config.yaml
n_groups: 4
init_std_router: 0.00663
train_tokens: 244100000
dataset: "wikipedia_en"
Below are experts of layer 5 (counted from 0) of a mixture-of-experts language model. Rows are named router (the router's row for the expert), down (a neuron's output weights, with its number) and show model dimensions 64-127. Each number is 50 + 15 x the weight over its row's rms, rounded and kept within 0 to 99.
After each expert's rows: "comes before" lists some tokens at least twice as common just after its tokens as in all text. This comes from a sample of Wikipedia text that the model never trained on. Tokens count by the router's weight.

# expert 8
router:53 76 51 53 79 51 49 30 63 57 83 41 38 58 55 26 62 55 41 29 47 42 43 46 59 45 62 61 51 43 73 35 75 32 57 49 32 56 44 86 41 29 54 95 65 68 45 39 63 55 33 26 35 64 50 58 61 26 66 58 14 58 67 60
down0:62 36 35 42 32 33 29 50 74 49 28 43 67 58 70 50 45 41 44 65 81 62 20 62 61 14 65 51 37 37 44 44 40 63 59 48 33 49 42 40 44 58 60 59 78 59 64 19 57 77 28 27 70 50 53 61 67 35 53 66 45 44 60 72
down1:44 46 27 67 43 60 67 45 24 36 42 53 38 28 36 36 40 47 57 67 59 61 44 48 45 41 36 33 39 64 31 39 39 47 21 67 25 49 55 58 22 46 56 27 57 58 12 34 32 36 63 40 49 45 23 56 55 51 49 39 61 69 42 47
down2:60 68 37 46 43 45 62 46 77 39 06 64 71 43 72 43 63 53 43 35 57 13 60 43 33 36 62 49 55 60 40 30 42 41 64 51 69 57 29 48 30 41 23 47 55 43 59 47 57 62 72 31 71 61 75 47 60 34 46 46 65 68 55 44
down3:45 54 99 37 75 63 49 73 41 85 46 35 55 80 64 71 75 49 48 54 39 27 59 70 77 37 60 50 65 47 34 24 69 51 55 60 40 50 73 63 46 38 48 50 40 62 55 32 47 54 58 30 57 77 56 64 53 73 43 70 51 43 71 58
down4:39 50 60 55 39 65 48 55 51 51 57 50 54 59 43 67 25 39 64 48 60 51 67 48 29 44 36 55 53 35 72 42 55 98 56 40 32 47 61 47 46 49 38 68 39 64 63 78 57 44 47 53 44 32 24 42 63 39 68 62 52 57 71 44
down5:60 70 69 54 30 32 57 53 57 20 62 36 45 62 46 59 38 29 40 29 47 70 20 86 56 49 69 54 53 43 49 36 35 54 65 37 41 60 45 59 67 50 40 46 88 41 35 39 84 62 41 84 58 74 52 72 26 36 65 43 54 69 54 51
down6:64 56 33 56 69 65 40 50 37 32 55 43 53 53 57 53 29 58 50 49 71 18 46 54 58 24 47 59 71 54 58 52 42 73 35 79 63 35 33 57 49 78 70 31 30 47 33 69 29 46 65 63 32 23 64 26 63 27 56 45 54 34 58 34
comes before: ",", ".", " of", " and", ")", "%"

# expert 9
router:52 34 29 40 34 49 39 62 64 32 99 59 73 52 40 42 59 33 43 67 51 38 58 74 29 47 53 31 54 55 44 65 24 41 39 81 57 41 36 63 66 43 64 55 15 25 66 40 59 46 79 54 24 34 28 46 23 39 53 51 32 75 58 58
down12:77 53 50 47 74 67 58 41 67 27 37 58 82 58 70 44 50 34 24 56 48 21 59 41 71 48 35 61 53 53 46 73 27 63 12 53 82 76 45 45 34 47 45 52 61 45 60 66 71 76 53 44 54 61 46 51 16 49 26 22 75 47 54 43
down13:34 50 73 54 80 56 55 59 33 20 34 38 44 18 21 33 32 70 65 57 46 70 19 37 41 63 61 58 37 47 62 27 55 47 49 34 42 23 72 26 64 51 32 55 43 41 42 57 39 44 43 51 76 51 18 21 82 40 31 50 46 68 48 64
down14:50 58 72 52 62 52 48 53 42 76 40 38 62 34 51 55 46 65 67 36 34 47 56 51 46 49 22 60 33 63 40 44 69 75 62 35 54 43 41 61 60 59 59 42 50 22 55 48 67 48 70 53 50 52 73 44 67 53 47 41 30 47 48 63
down15:29 53 29 42 20 29 42 56 44 44 80 66 38 53 50 21 59 31 35 35 49 57 39 69 73 68 36 26 62 46 54 26 69 64 43 56 53 35 87 60 34 28 38 64 43 67 51 57 59 62 39 81 78 50 59 48 69 59 57 33 33 46 28 50
down16:41 45 36 46 64 58 43 65 51 80 44 55 90 37 47 47 51 70 48 48 53 47 50 31 48 55 69 48 50 40 64 50 71 51 52 36 68 50 52 63 43 54 63 50 49 85 42 79 28 77 48 27 40 52 69 57 08 48 45 60 59 63 71 56
down17:69 32 54 24 83 65 39 40 61 40 33 52 44 57 59 44 44 30 37 46 27 34 06 56 39 72 50 36 42 35 39 46 30 57 49 33 55 51 63 38 23 62 36 75 35 45 66 27 68 27 55 48 51 43 69 54 40 29 43 50 77 72 61 36
down18:15 47 35 56 63 60 46 47 53 61 53 57 36 54 72 27 50 34 55 13 60 74 60 45 30 44 79 75 30 55 34 42 54 56 32 51 32 46 57 50 48 59 53 28 19 54 42 42 57 63 49 58 51 63 54 48 25 41 78 65 74 55 71 44
comes before: " |", ".", ",", "–", ";", ":"

# expert 12
router:40 67 40 31 31 30 30 40 62 33 17 52 36 73 45 92 55 44 57 35 54 25 77 24 47 55 45 52 68 75 48 34 57 70 41 44 36 36 60 33 60 30 79 51 39 64 40 52 60 46 34 29 38 41 51 21 45 80 38 36 63 35 50 59
down0:48 61 34 43 71 49 55 57 47 87 52 79 45 68 16 68 55 60 47 46 48 53 59 51 43 36 65 48 73 24 64 50 57 07 47 51 57 52 40 64 30 22 29 71 48 43 32 51 58 52 48 61 61 45 42 63 58 48 51 36 73 39 48 59
down1:63 48 75 43 42 61 55 56 87 57 27 46 55 49 66 57 51 64 67 41 39 56 56 87 60 24 69 67 56 61 71 38 50 30 71 45 14 35 54 59 23 48 30 40 55 66 77 58 73 69 60 44 48 48 50 56 57 49 45 69 66 44 50 57
down2:45 77 56 60 47 43 57 65 41 38 25 41 60 53 20 46 31 39 44 60 75 50 57 55 26 42 44 56 65 57 43 47 61 50 37 56 45 73 43 35 51 50 62 50 41 51 48 60 22 59 63 55 18 43 43 34 45 42 27 49 53 52 41 53
down3:53 38 63 33 50 72 64 52 27 66 53 39 33 32 56 58 35 08 84 75 68 71 50 41 42 39 41 64 58 43 38 47 56 42 55 31 39 23 66 58 54 48 29 41 68 65 66 28 81 52 53 72 54 70 69 44 62 60 63 21 54 51 34 29
down4:60 57 42 51 45 45 25 56 56 40 07 45 61 70 55 58 53 59 41 27 65 45 64 31 49 59 77 83 52 53 50 22 79 65 44 28 28 31 57 46 45 68 71 27 54 54 45 46 53 55 38 37 53 53 30 34 44 52 35 74 65 25 51 61
down5:72 40 31 46 35 69 51 64 41 55 47 44 33 18 49 55 55 71 10 26 31 65 71 70 77 55 57 78 60 75 15 52 62 68 40 51 61 29 46 13 60 31 70 53 36 54 36 52 53 43 52 55 62 66 52 48 38 60 58 65 36 56 63 51
down6:37 72 55 53 39 40 45 73 56 20 57 37 59 16 38 37 56 70 48 57 30 50 49 40 37 72 28 68 73 41 57 40 15 71 44 41 61 77 74 60 53 47 37 63 60 49 47 35 78 47 25 46 41 82 59 60 59 60 38 36 48 60 00 35
comes before: " and", " which", " but", "000", " with", " including"

# expert 21
router:42 57 67 36 45 51 51 59 69 35 57 40 45 58 38 56 58 55 48 43 30 32 41 72 62 66 49 42 66 41 50 68 36 53 66 66 53 48 67 62 42 37 39 56 75 35 37 54 61 47 31 83 37 63 61 54 32 51 91 16 19 57 62 48
down0:60 47 45 29 36 33 55 35 44 71 40 74 60 43 69 37 16 38 83 65 57 76 56 45 58 50 28 33 41 15 39 40 64 54 60 53 70 48 54 51 52 59 56 36 51 69 35 69 44 77 81 55 66 44 34 67 41 63 43 61 60 49 40 76
down1:74 50 25 31 49 72 56 59 18 54 71 31 53 52 35 40 37 51 68 58 40 31 59 50 70 29 17 40 40 33 58 43 49 86 54 63 60 33 41 35 45 64 51 46 20 57 47 33 70 57 74 51 51 59 58 45 89 77 73 32 50 38 49 61
down2:36 44 71 28 46 53 41 49 69 87 28 52 55 47 41 74 56 68 56 59 57 50 23 27 61 23 57 45 56 44 71 48 53 25 45 56 64 50 45 48 41 11 74 76 31 65 55 62 47 54 32 54 50 37 53 34 42 44 82 63 81 40 63 44
down3:24 56 72 29 50 28 47 18 57 48 34 60 49 51 40 66 35 50 65 25 35 47 54 41 63 69 51 78 54 56 40 64 75 16 52 31 63 48 47 68 38 76 83 26 33 26 41 58 59 51 44 44 22 23 55 31 33 30 58 79 44 21 51 55
down4:62 44 50 46 74 68 34 56 59 19 63 53 19 54 54 54 63 16 77 57 45 57 65 46 64 63 41 57 63 56 41 28 59 67 45 35 43 67 32 65 21 55 48 70 64 25 40 45 47 28 33 48 55 50 84 38 41 35 52 34 40 53 59 42
down5:26 31 62 42 47 66 32 70 69 38 42 57 80 66 44 38 43 58 44 55 41 44 33 69 78 41 69 52 53 48 43 30 12 44 70 54 52 41 47 64 47 38 53 53 37 50 43 66 51 63 43 61 37 68 49 28 62 46 56 42 60 68 73 69
down6:67 52 64 74 43 55 79 61 80 30 55 48 68 45 24 32 53 46 58 75 51 77 24 66 58 32 72 48 55 41 51 23 22 57 48 54 44 53 53 63 49 39 48 72 72 46 34 68 60 44 43 23 64 36 35 60 64 67 57 35 63 44 78 86
comes before: ".", ",", " of", " and", " in", " were"

# expert 10
router:80 32 60 35 44 61 48 63 48 42 32 58 55 46 72 76 43 65 50 59 80 45 45 49 21 46 43 84 53 42 42 54 60 43 39 29 76 55 63 37 66 45 58 51 35 44 42 57 58 48 56 65 47 52 18 39 61 39 76 55 52 71 54 45
down0:41 67 30 41 65 92 61 39 20 65 70 46 65 50 62 19 59 46 24 49 38 38 64 53 69 41 14 50 33 59 46 22 68 34 46 63 43 50 69 48 50 42 40 47 41 60 41 67 22 57 50 27 50 29 46 36 80 65 28 62 47 34 30 47
down1:56 48 52 60 37 19 31 58 30 45 37 65 47 62 38 65 70 67 31 62 47 78 45 56 31 59 51 62 58 49 55 44 48 37 50 72 37 53 58 28 33 60 23 50 28 51 57 51 71 46 42 50 38 43 37 54 90 48 51 63 08 51 38 56
down2:85 23 68 45 37 24 64 76 63 70 25 49 49 73 69 47 42 19 49 48 38 49 04 32 32 46 57 55 68 52 47 55 46 56 78 57 29 54 32 53 56 51 49 57 65 59 53 45 46 53 34 57 39 43 25 39 79 68 55 42 38 22 38 55
down3:37 55 48 57 17 57 54 39 57 12 51 44 54 38 43 42 35 69 58 44 61 53 56 62 28 54 40 52 03 18 62 62 23 63 31 35 51 39 44 30 86 30 55 51 32 72 30 56 58 75 67 47 67 43 41 52 51 56 57 55 63 42 48 29
down4:46 55 54 51 54 43 50 39 65 72 48 55 22 39 54 62 55 54 54 64 59 48 20 37 75 37 60 46 75 46 60 42 45 21 38 59 51 61 55 52 65 75 37 68 51 45 94 59 39 63 34 56 27 60 18 49 69 33 46 58 56 48 48 62
down5:63 51 33 40 47 25 37 32 78 61 56 32 45 64 32 58 33 40 41 54 59 62 31 40 52 35 52 43 52 69 29 59 46 35 70 74 28 57 52 37 46 59 61 50 66 56 50 52 63 50 75 53 56 25 67 40 48 41 58 43 59 34 44 39
down6:42 42 47 57 57 37 59 56 29 40 78 53 69 51 40 31 43 19 40 61 53 57 40 57 70 46 53 26 37 59 19 47 46 50 65 32 46 55 26 61 43 58 66 37 34 52 52 22 18 50 67 54 65 56 32 45 46 43 82 40 44 65 46 48
comes before: " the", " a", " his", " an", "==", " her"

# expert 18
router:38 50 53 51 81 48 47 36 83 59 45 32 33 50 16 75 46 61 55 58 26 62 57 36 64 62 69 84 24 65 21 48 62 61 30 30 64 45 38 70 47 53 46 31 69 39 78 43 40 50 64 22 44 37 53 55 64 66 49 66 56 63 30 30
down0:40 44 76 39 46 66 41 51 64 45 75 61 41 44 38 88 45 42 33 62 51 56 37 65 60 48 35 56 50 51 33 29 33 11 47 49 65 62 26 65 41 27 33 58 34 49 65 76 54 63 57 55 68 24 29 57 40 31 71 54 35 59 40 61
down1:27 63 55 65 57 75 56 41 71 33 74 58 51 45 52 52 39 48 39 67 27 54 53 63 36 54 44 70 26 45 31 44 69 44 47 59 90 55 34 49 53 68 53 55 59 43 57 31 46 38 56 64 63 77 59 84 39 36 71 34 75 52 51 51
down2:52 49 35 36 57 51 60 41 46 54 59 43 35 17 53 40 48 35 43 25 73 37 46 48 45 33 65 76 49 67 42 49 71 58 35 45 59 50 63 63 62 73 25 27 60 47 59 52 42 31 69 24 63 48 69 34 35 72 24 32 68 38 84 68
down3:30 66 67 73 89 47 68 18 39 89 34 37 69 77 68 58 53 31 82 54 46 65 70 49 39 46 77 53 56 44 61 34 70 66 41 57 66 37 35 58 50 25 45 60 22 46 37 12 41 45 29 53 41 63 72 52 47 53 73 44 21 50 37 62
down4:71 44 60 43 70 65 47 66 42 54 49 70 42 76 72 44 53 78 48 47 46 35 73 54 59 83 56 56 29 45 26 56 47 35 65 26 58 57 74 31 51 41 45 50 48 58 54 56 27 41 39 25 40 56 49 40 32 38 43 33 69 55 56 55
down5:57 53 78 42 44 50 63 58 48 66 44 51 50 48 37 32 41 33 52 72 52 60 42 58 60 51 42 27 72 30 36 39 37 42 40 54 59 27 78 75 43 70 50 41 74 78 54 63 42 27 46 88 70 46 59 47 25 53 24 52 53 50 40 34
down6:56 41 55 57 64 41 64 47 31 57 70 47 64 73 49 53 48 42 36 61 73 49 42 59 74 76 35 27 44 49 47 13 30 84 53 68 60 49 66 31 43 47 80 41 72 53 37 34 45 38 49 72 55 32 37 65 68 42 25 51 44 74 67 61
comes before: "|", "-", " |", "\n", ")", " ("

# expert 1
router:54 47 25 49 40 63 46 37 29 72 38 51 42 30 34 47 80 86 64 34 62 75 53 40 49 55 67 64 60 78 42 59 71 53 34 49 61 47 16 26 29 60 76 35 49 40 43 95 58 53 35 21 72 53 53 45 28 39 38 60 68 58 43 36
down12:42 64 64 39 37 51 50 44 50 71 56 42 56 90 66 44 52 36 20 60 66 83 77 53 47 63 62 63 56 29 37 41 68 65 67 59 47 51 68 34 35 42 53 67 55 48 48 66 19 53 49 37 49 46 65 42 63 67 35 82 37 52 51 55
down13:35 42 45 69 66 71 34 52 44 37 21 26 53 47 33 50 75 54 55 29 46 49 38 23 40 58 52 52 81 55 42 79 47 32 45 38 20 38 30 51 41 34 65 50 63 29 36 60 24 37 49 39 69 57 53 67 77 76 30 67 68 39 39 52
down14:52 45 52 65 61 31 57 29 62 49 73 35 41 42 71 41 56 71 27 62 59 47 45 42 70 24 51 65 64 41 72 80 54 54 60 42 41 74 44 54 38 54 29 25 62 30 75 60 37 54 39 54 32 17 49 31 51 40 45 44 56 58 55 59
down15:33 34 31 74 47 46 56 30 30 68 46 53 41 69 55 00 70 61 71 44 56 54 38 44 71 70 53 32 44 79 29 68 64 49 54 44 40 21 35 60 55 27 51 45 42 32 45 72 43 51 29 41 47 42 36 69 43 56 39 77 30 48 59 32
down16:47 32 42 69 52 64 43 50 54 66 61 46 57 58 37 52 82 46 58 58 36 30 40 14 52 51 58 33 48 41 67 45 37 60 62 30 32 56 44 43 69 69 44 60 52 70 45 15 20 36 37 47 62 09 32 53 89 29 60 54 47 37 45 38
down17:76 00 72 53 50 58 25 39 33 28 63 66 57 48 20 47 69 39 36 52 64 48 62 57 47 56 63 55 30 43 35 47 21 48 45 78 54 38 57 58 62 18 62 56 35 36 20 31 45 49 25 57 55 35 53 68 60 51 60 50 63 42 71 46
down18:28 46 24 35 46 57 55 42 44 69 50 73 40 55 57 56 46 56 61 33 34 40 61 32 81 51 44 58 46 33 51 70 41 33 40 24 69 60 68 58 69 45 37 51 52 48 36 40 44 59 59 35 47 54 76 73 48 13 61 61 45 69 75 56
comes before: " the", ":", " a", " September", " January", " March"

# expert 29
router:41 46 68 54 33 26 43 47 63 55 34 53 56 52 68 78 48 65 64 44 61 50 44 64 67 55 70 50 72 29 37 73 71 51 38 49 49 43 40 37 51 60 43 62 51 35 30 54 69 45 60 65 52 37 60 36 82 18 63 56 35 48 88 71
down0:54 72 76 85 49 51 63 34 57 32 26 66 56 66 39 76 58 52 63 46 64 76 57 49 59 52 45 56 52 24 59 63 47 60 32 69 49 48 52 64 52 43 32 68 71 25 57 49 42 52 75 39 56 24 34 68 60 38 68 31 50 58 69 42
down1:63 45 59 52 59 86 50 44 63 37 63 59 43 51 40 27 60 54 62 38 44 41 62 72 58 52 48 60 49 45 38 48 40 46 58 55 33 56 43 56 46 34 36 45 50 50 40 23 51 45 78 35 71 51 55 61 60 40 54 38 83 31 63 79
down2:71 56 29 52 66 71 67 72 49 75 38 57 32 54 43 51 30 50 55 56 40 65 55 63 38 71 36 45 40 62 31 30 37 62 47 52 55 66 81 26 34 26 33 77 57 35 35 56 29 72 50 59 65 32 66 60 52 64 42 57 40 50 35 34
down3:68 47 51 74 33 43 66 50 25 48 71 57 51 56 37 43 62 37 67 53 40 41 47 38 26 46 58 53 42 71 37 32 58 50 52 83 38 59 36 51 43 40 59 33 68 37 44 39 40 61 63 69 68 45 43 62 39 39 49 55 34 39 47 37
down4:33 40 62 38 49 63 39 77 66 45 45 37 40 48 53 18 51 50 61 81 44 52 72 27 59 57 52 66 48 51 42 73 55 70 65 34 59 67 49 42 38 41 43 44 49 54 41 36 31 14 62 47 52 31 39 46 37 32 29 33 45 49 53 45
down5:80 49 68 49 66 48 49 45 55 46 37 24 44 60 79 45 46 46 62 45 81 34 43 22 58 29 35 50 50 50 33 39 45 48 30 36 91 53 43 41 42 35 44 37 56 34 54 56 44 64 21 21 65 50 49 43 56 36 38 49 52 51 75 57
down6:48 29 61 57 61 54 52 90 53 47 44 46 51 59 65 51 53 40 44 64 69 27 29 45 42 18 66 39 57 41 26 40 63 61 63 45 25 18 43 34 52 25 31 27 77 67 58 60 61 19 35 28 35 21 68 51 72 52 60 81 66 37 39 53
comes before: ",", " he", " the", " was", " it", " is"

# expert 13
router:31 28 46 35 73 49 55 60 61 78 28 15 53 39 43 45 68 56 51 40 39 76 37 35 82 65 57 25 57 32 41 50 41 50 61 57 54 50 42 52 41 54 12 44 57 63 44 64 62 40 50 60 53 35 44 80 52 42 76 37 49 23 59 64
down0:42 55 31 41 40 33 50 76 52 38 21 29 53 47 55 45 46 30 74 51 58 62 41 65 99 55 58 79 45 60 38 61 61 44 44 54 46 51 31 38 42 56 51 50 39 45 69 32 46 44 59 58 62 37 54 59 54 60 42 60 51 49 44 13
down1:69 50 52 63 42 45 55 63 46 60 41 48 31 57 71 54 70 65 38 60 56 61 48 26 72 56 48 62 59 64 52 14 56 76 46 58 60 67 42 48 38 48 49 51 76 31 27 54 48 37 33 19 60 40 34 51 38 57 35 32 43 34 56 67
down2:68 45 31 50 72 60 64 53 38 52 73 57 75 57 49 40 46 69 55 34 19 75 42 47 38 29 69 86 41 54 61 35 51 61 35 65 41 63 64 36 24 42 74 82 43 54 53 57 30 65 51 54 50 61 66 42 42 64 65 80 53 53 36 22
down3:42 58 65 36 66 28 68 48 71 46 53 63 56 57 74 48 36 61 80 58 49 11 64 70 35 29 40 47 51 30 69 34 73 57 51 46 41 63 48 66 20 26 46 45 50 35 38 41 36 44 60 36 51 84 67 61 44 26 61 39 50 55 67 74
down4:49 46 38 48 60 60 42 63 22 67 00 37 24 47 48 40 53 24 54 52 43 59 44 32 63 54 60 64 62 48 20 75 55 36 45 56 61 32 48 44 56 57 51 53 68 20 63 62 48 48 53 43 58 65 53 39 44 50 49 57 47 26 54 46
down5:43 43 71 37 63 57 70 62 56 38 38 39 13 63 74 83 63 46 48 60 53 65 37 41 50 20 63 69 51 41 31 48 59 39 43 23 37 29 51 46 44 64 74 66 41 39 44 42 53 70 57 56 59 26 82 34 79 79 51 62 52 34 68 59
down6:38 36 78 57 79 35 51 44 53 52 29 56 26 50 88 61 88 32 49 30 58 43 44 67 63 73 53 67 33 14 46 64 51 40 54 54 66 52 21 56 42 50 40 55 42 55 31 69 61 34 63 69 24 61 57 48 63 37 87 46 81 37 66 63
comes before: "\n", " The", " He", " In", " It", " This"

# expert 20
router:33 45 45 60 60 65 54 39 44 49 05 43 67 63 57 55 51 60 37 47 71 45 33 58 16 21 41 53 44 31 62 56 55 36 62 67 51 71 28 11 38 50 49 73 27 63 30 37 73 26 49 30 58 25 53 79 68 39 45 77 35 46 60 65
down0:42 50 51 44 47 47 48 35 24 69 48 53 40 52 75 66 53 45 30 31 40 47 56 32 62 69 47 68 72 65 47 43 39 79 47 59 44 39 46 27 56 67 64 60 47 61 58 35 32 73 68 27 59 85 42 67 74 45 34 44 37 44 50 41
down1:49 62 41 60 36 30 27 49 68 72 43 67 40 41 47 27 31 47 30 66 54 47 33 46 72 42 54 87 57 61 31 45 39 31 46 69 65 43 55 40 51 18 44 21 34 52 63 51 71 36 68 37 46 46 69 56 41 39 53 47 68 35 30 58
down2:60 38 67 33 73 47 53 47 44 62 36 30 83 50 52 56 36 57 29 55 75 57 53 49 39 58 15 27 17 66 64 40 22 52 28 53 54 65 52 36 76 40 45 52 40 40 66 62 65 50 68 31 40 49 42 40 46 36 53 57 57 79 33 48
down3:21 42 74 50 29 37 40 40 55 49 40 77 82 53 24 45 37 49 56 56 53 44 44 47 40 87 47 36 59 53 72 56 59 63 78 53 20 51 55 59 54 52 47 71 59 57 54 49 42 53 45 68 32 57 56 52 40 56 47 60 33 49 49 30
down4:42 47 52 45 73 39 52 70 39 41 32 54 68 62 54 22 51 56 34 55 39 16 50 40 60 56 60 80 29 41 52 61 60 31 46 53 59 52 56 89 50 51 79 41 31 61 58 38 29 58 49 44 48 48 65 29 50 35 49 38 55 51 60 12
down5:72 39 47 53 28 50 71 35 71 81 50 53 56 40 51 52 66 48 29 56 44 36 54 71 64 21 39 44 60 40 45 44 14 55 37 57 39 55 27 47 45 43 33 48 37 65 52 38 60 52 85 45 33 37 24 45 75 36 64 54 67 55 62 49
down6:42 36 78 54 35 64 48 89 44 38 48 46 26 34 26 42 41 32 43 26 15 61 54 63 69 65 51 61 39 50 74 52 49 45 45 63 80 71 61 16 69 52 29 69 28 54 74 55 39 41 82 46 71 64 54 51 55 36 26 36 54 30 51 64
comes before: " the", " a", " his", " its", " their", " this"

# expert 17
router:78 33 41 55 84 45 82 59 57 43 90 53 52 57 57 49 75 47 75 76 36 63 39 27 40 09 61 28 52 48 71 23 40 43 61 86 52 38 47 53 43 37 25 42 63 64 62 65 35 55 40 32 61 60 60 26 52 60 68 31 67 35 43 43
down0:54 47 32 49 49 16 58 33 42 41 46 47 69 49 47 50 46 27 44 46 71 35 39 31 53 68 56 45 46 59 49 51 55 05 52 37 62 26 50 38 57 26 35 29 67 55 36 43 29 57 46 63 55 63 43 44 35 39 57 52 43 79 68 45
down1:52 53 37 68 45 35 68 54 65 56 55 48 79 62 69 33 35 33 68 69 25 50 63 58 72 49 53 28 40 44 22 46 55 79 34 41 19 63 23 49 41 13 51 50 68 51 47 81 55 27 14 48 27 72 34 41 50 59 46 58 31 33 45 63
down2:19 43 51 83 41 53 83 51 34 52 51 43 27 60 59 52 68 38 63 50 39 75 44 49 57 40 23 61 72 36 42 32 47 53 53 38 59 37 36 57 52 41 56 39 60 43 72 38 63 53 29 65 60 56 46 54 42 60 42 48 52 24 97 65
down3:61 57 48 64 46 49 36 56 25 47 34 63 43 44 51 58 44 55 45 45 56 52 70 21 10 57 63 44 47 15 57 43 28 63 59 19 58 50 33 68 61 60 39 65 49 52 57 47 47 53 45 59 23 23 37 36 34 46 53 29 51 89 55 13
down4:64 45 51 45 65 49 65 41 03 55 32 33 50 53 44 65 46 66 32 42 66 64 40 51 47 68 19 51 62 51 62 63 48 66 52 53 57 40 42 54 44 45 39 55 61 67 50 58 27 38 34 65 58 62 51 34 30 49 29 41 45 60 28 38
down5:58 17 34 55 47 71 47 64 68 40 46 76 46 75 41 20 66 58 36 62 11 59 25 51 67 24 54 78 58 64 52 58 53 65 70 07 35 41 54 67 53 35 42 35 58 75 49 47 28 62 62 50 34 60 70 27 83 32 52 67 62 41 49 58
down6:41 67 53 68 73 61 30 31 48 59 57 48 76 40 51 50 40 34 30 58 54 31 61 44 70 55 61 33 77 29 32 57 22 55 36 62 74 53 56 31 43 77 61 36 45 41 55 20 43 26 52 25 58 61 43 41 31 56 61 36 49 37 32 45
comes before: ",", " (", "'s", " was", ";", "\""

# expert 26
router:68 55 62 51 69 51 47 40 46 42 49 45 23 66 54 37 27 34 39 54 29 41 57 83 78 46 76 45 61 45 55 25 30 32 28 48 44 59 56 63 50 31 44 59 63 63 39 51 61 23 44 66 87 68 30 26 28 46 52 31 54 60 54 62
down0:49 63 26 54 48 49 54 53 57 75 52 37 36 44 52 49 48 50 69 21 42 36 54 60 45 29 56 00 33 51 68 60 52 48 56 53 33 64 52 49 47 64 44 51 44 53 44 57 71 49 55 42 61 51 34 47 47 28 52 60 36 33 60 34
down1:42 43 32 61 63 55 34 34 38 59 67 50 44 70 54 31 55 62 49 64 81 68 52 61 39 48 40 32 51 51 65 42 29 64 23 55 55 66 44 38 60 39 75 55 37 70 70 61 44 57 22 33 60 35 78 55 50 55 63 62 42 24 61 43
down2:46 60 38 46 66 57 47 68 44 39 64 42 46 56 39 38 43 37 50 35 30 75 18 41 20 27 12 34 27 63 56 64 63 67 51 41 60 49 35 46 44 45 68 13 56 59 55 51 48 59 27 54 26 61 39 43 57 64 32 53 76 45 27 13
down3:23 54 55 72 40 72 28 66 32 59 37 49 53 62 71 61 39 55 08 72 64 52 55 56 35 68 32 47 48 32 33 69 47 59 49 63 28 41 58 54 18 45 30 23 63 57 29 34 57 67 43 55 31 51 58 86 47 62 46 38 49 71 59 57
down4:56 41 61 38 69 61 40 55 75 52 50 62 51 30 53 63 48 57 60 36 57 42 39 40 50 52 56 58 79 31 63 65 45 58 40 60 49 51 63 57 56 28 50 43 66 73 46 56 39 52 51 33 39 71 54 29 61 59 15 29 80 68 21 31
down5:56 62 62 73 50 17 54 55 66 41 24 40 64 57 45 52 47 52 45 48 52 47 56 75 39 39 70 55 39 70 40 06 36 53 60 60 49 60 39 49 65 54 53 70 16 48 57 43 28 50 51 23 48 50 85 55 86 36 65 61 47 25 63 80
down6:47 49 36 27 45 31 47 44 41 65 63 35 36 63 38 63 30 54 39 28 47 82 60 60 50 15 50 23 39 38 60 48 17 48 26 51 67 46 42 48 34 36 53 76 61 99 45 49 35 56 61 76 47 66 32 45 43 46 38 26 27 50 36 44
comes before: " of", " and", " in", " was", " is", " for"

# expert 25
router:39 64 35 45 54 68 69 66 35 65 27 42 38 31 42 79 42 57 53 42 72 58 24 55 21 62 33 36 14 39 35 53 63 65 49 46 40 31 75 69 50 35 40 37 42 39 21 50 57 67 40 32 49 39 29 54 76 52 50 47 63 57 11 31
down0:63 42 26 26 67 47 55 36 51 47 53 38 47 65 59 55 43 38 39 61 51 42 73 33 51 35 46 02 63 53 53 33 45 41 38 36 35 59 42 44 39 38 47 57 69 52 59 57 50 69 48 44 56 58 56 60 33 63 45 39 76 67 43 52
down1:46 71 54 36 58 57 57 11 37 74 70 22 45 61 35 26 62 54 37 49 54 39 62 62 77 74 60 35 52 45 45 66 46 36 59 42 56 66 65 49 45 53 67 48 56 59 51 59 46 38 39 48 59 57 27 46 64 55 58 77 37 39 45 52
down2:43 51 51 64 37 42 50 33 50 47 58 53 55 57 59 60 63 52 77 55 23 55 42 64 42 09 57 67 63 45 61 24 52 36 56 46 45 53 86 87 47 28 59 54 49 65 39 62 43 53 38 78 25 31 39 79 71 53 56 52 60 63 35 26
down3:52 58 34 47 51 58 61 53 46 49 48 37 36 38 49 47 40 55 47 61 83 42 48 44 68 33 46 57 60 23 52 60 38 38 63 21 45 40 26 57 62 61 43 43 60 49 60 52 72 40 51 63 32 45 61 49 59 58 40 63 45 78 47 20
down4:26 44 55 46 32 29 58 38 45 25 41 52 46 35 53 64 29 44 66 34 59 53 65 65 28 16 45 32 69 52 57 74 44 78 72 26 18 52 44 31 53 54 40 30 41 59 44 45 51 68 45 56 45 56 75 64 42 57 20 48 47 32 27 51
down5:51 67 32 40 80 27 55 50 29 45 47 72 37 35 53 34 73 48 37 35 38 47 39 61 48 23 64 30 41 36 29 66 60 56 40 84 68 26 39 42 60 99 48 61 46 67 41 55 28 45 49 41 46 40 34 56 45 54 53 61 42 53 53 48
down6:44 51 25 50 40 52 25 57 64 23 29 39 66 36 50 66 69 39 49 21 39 48 64 66 56 53 76 61 75 50 42 38 46 29 47 57 48 49 41 38 58 30 57 43 33 52 73 47 41 61 42 62 58 60 32 57 41 52 08 58 72 28 77 78
comes before: " as", " to", " a", " in", " by", " "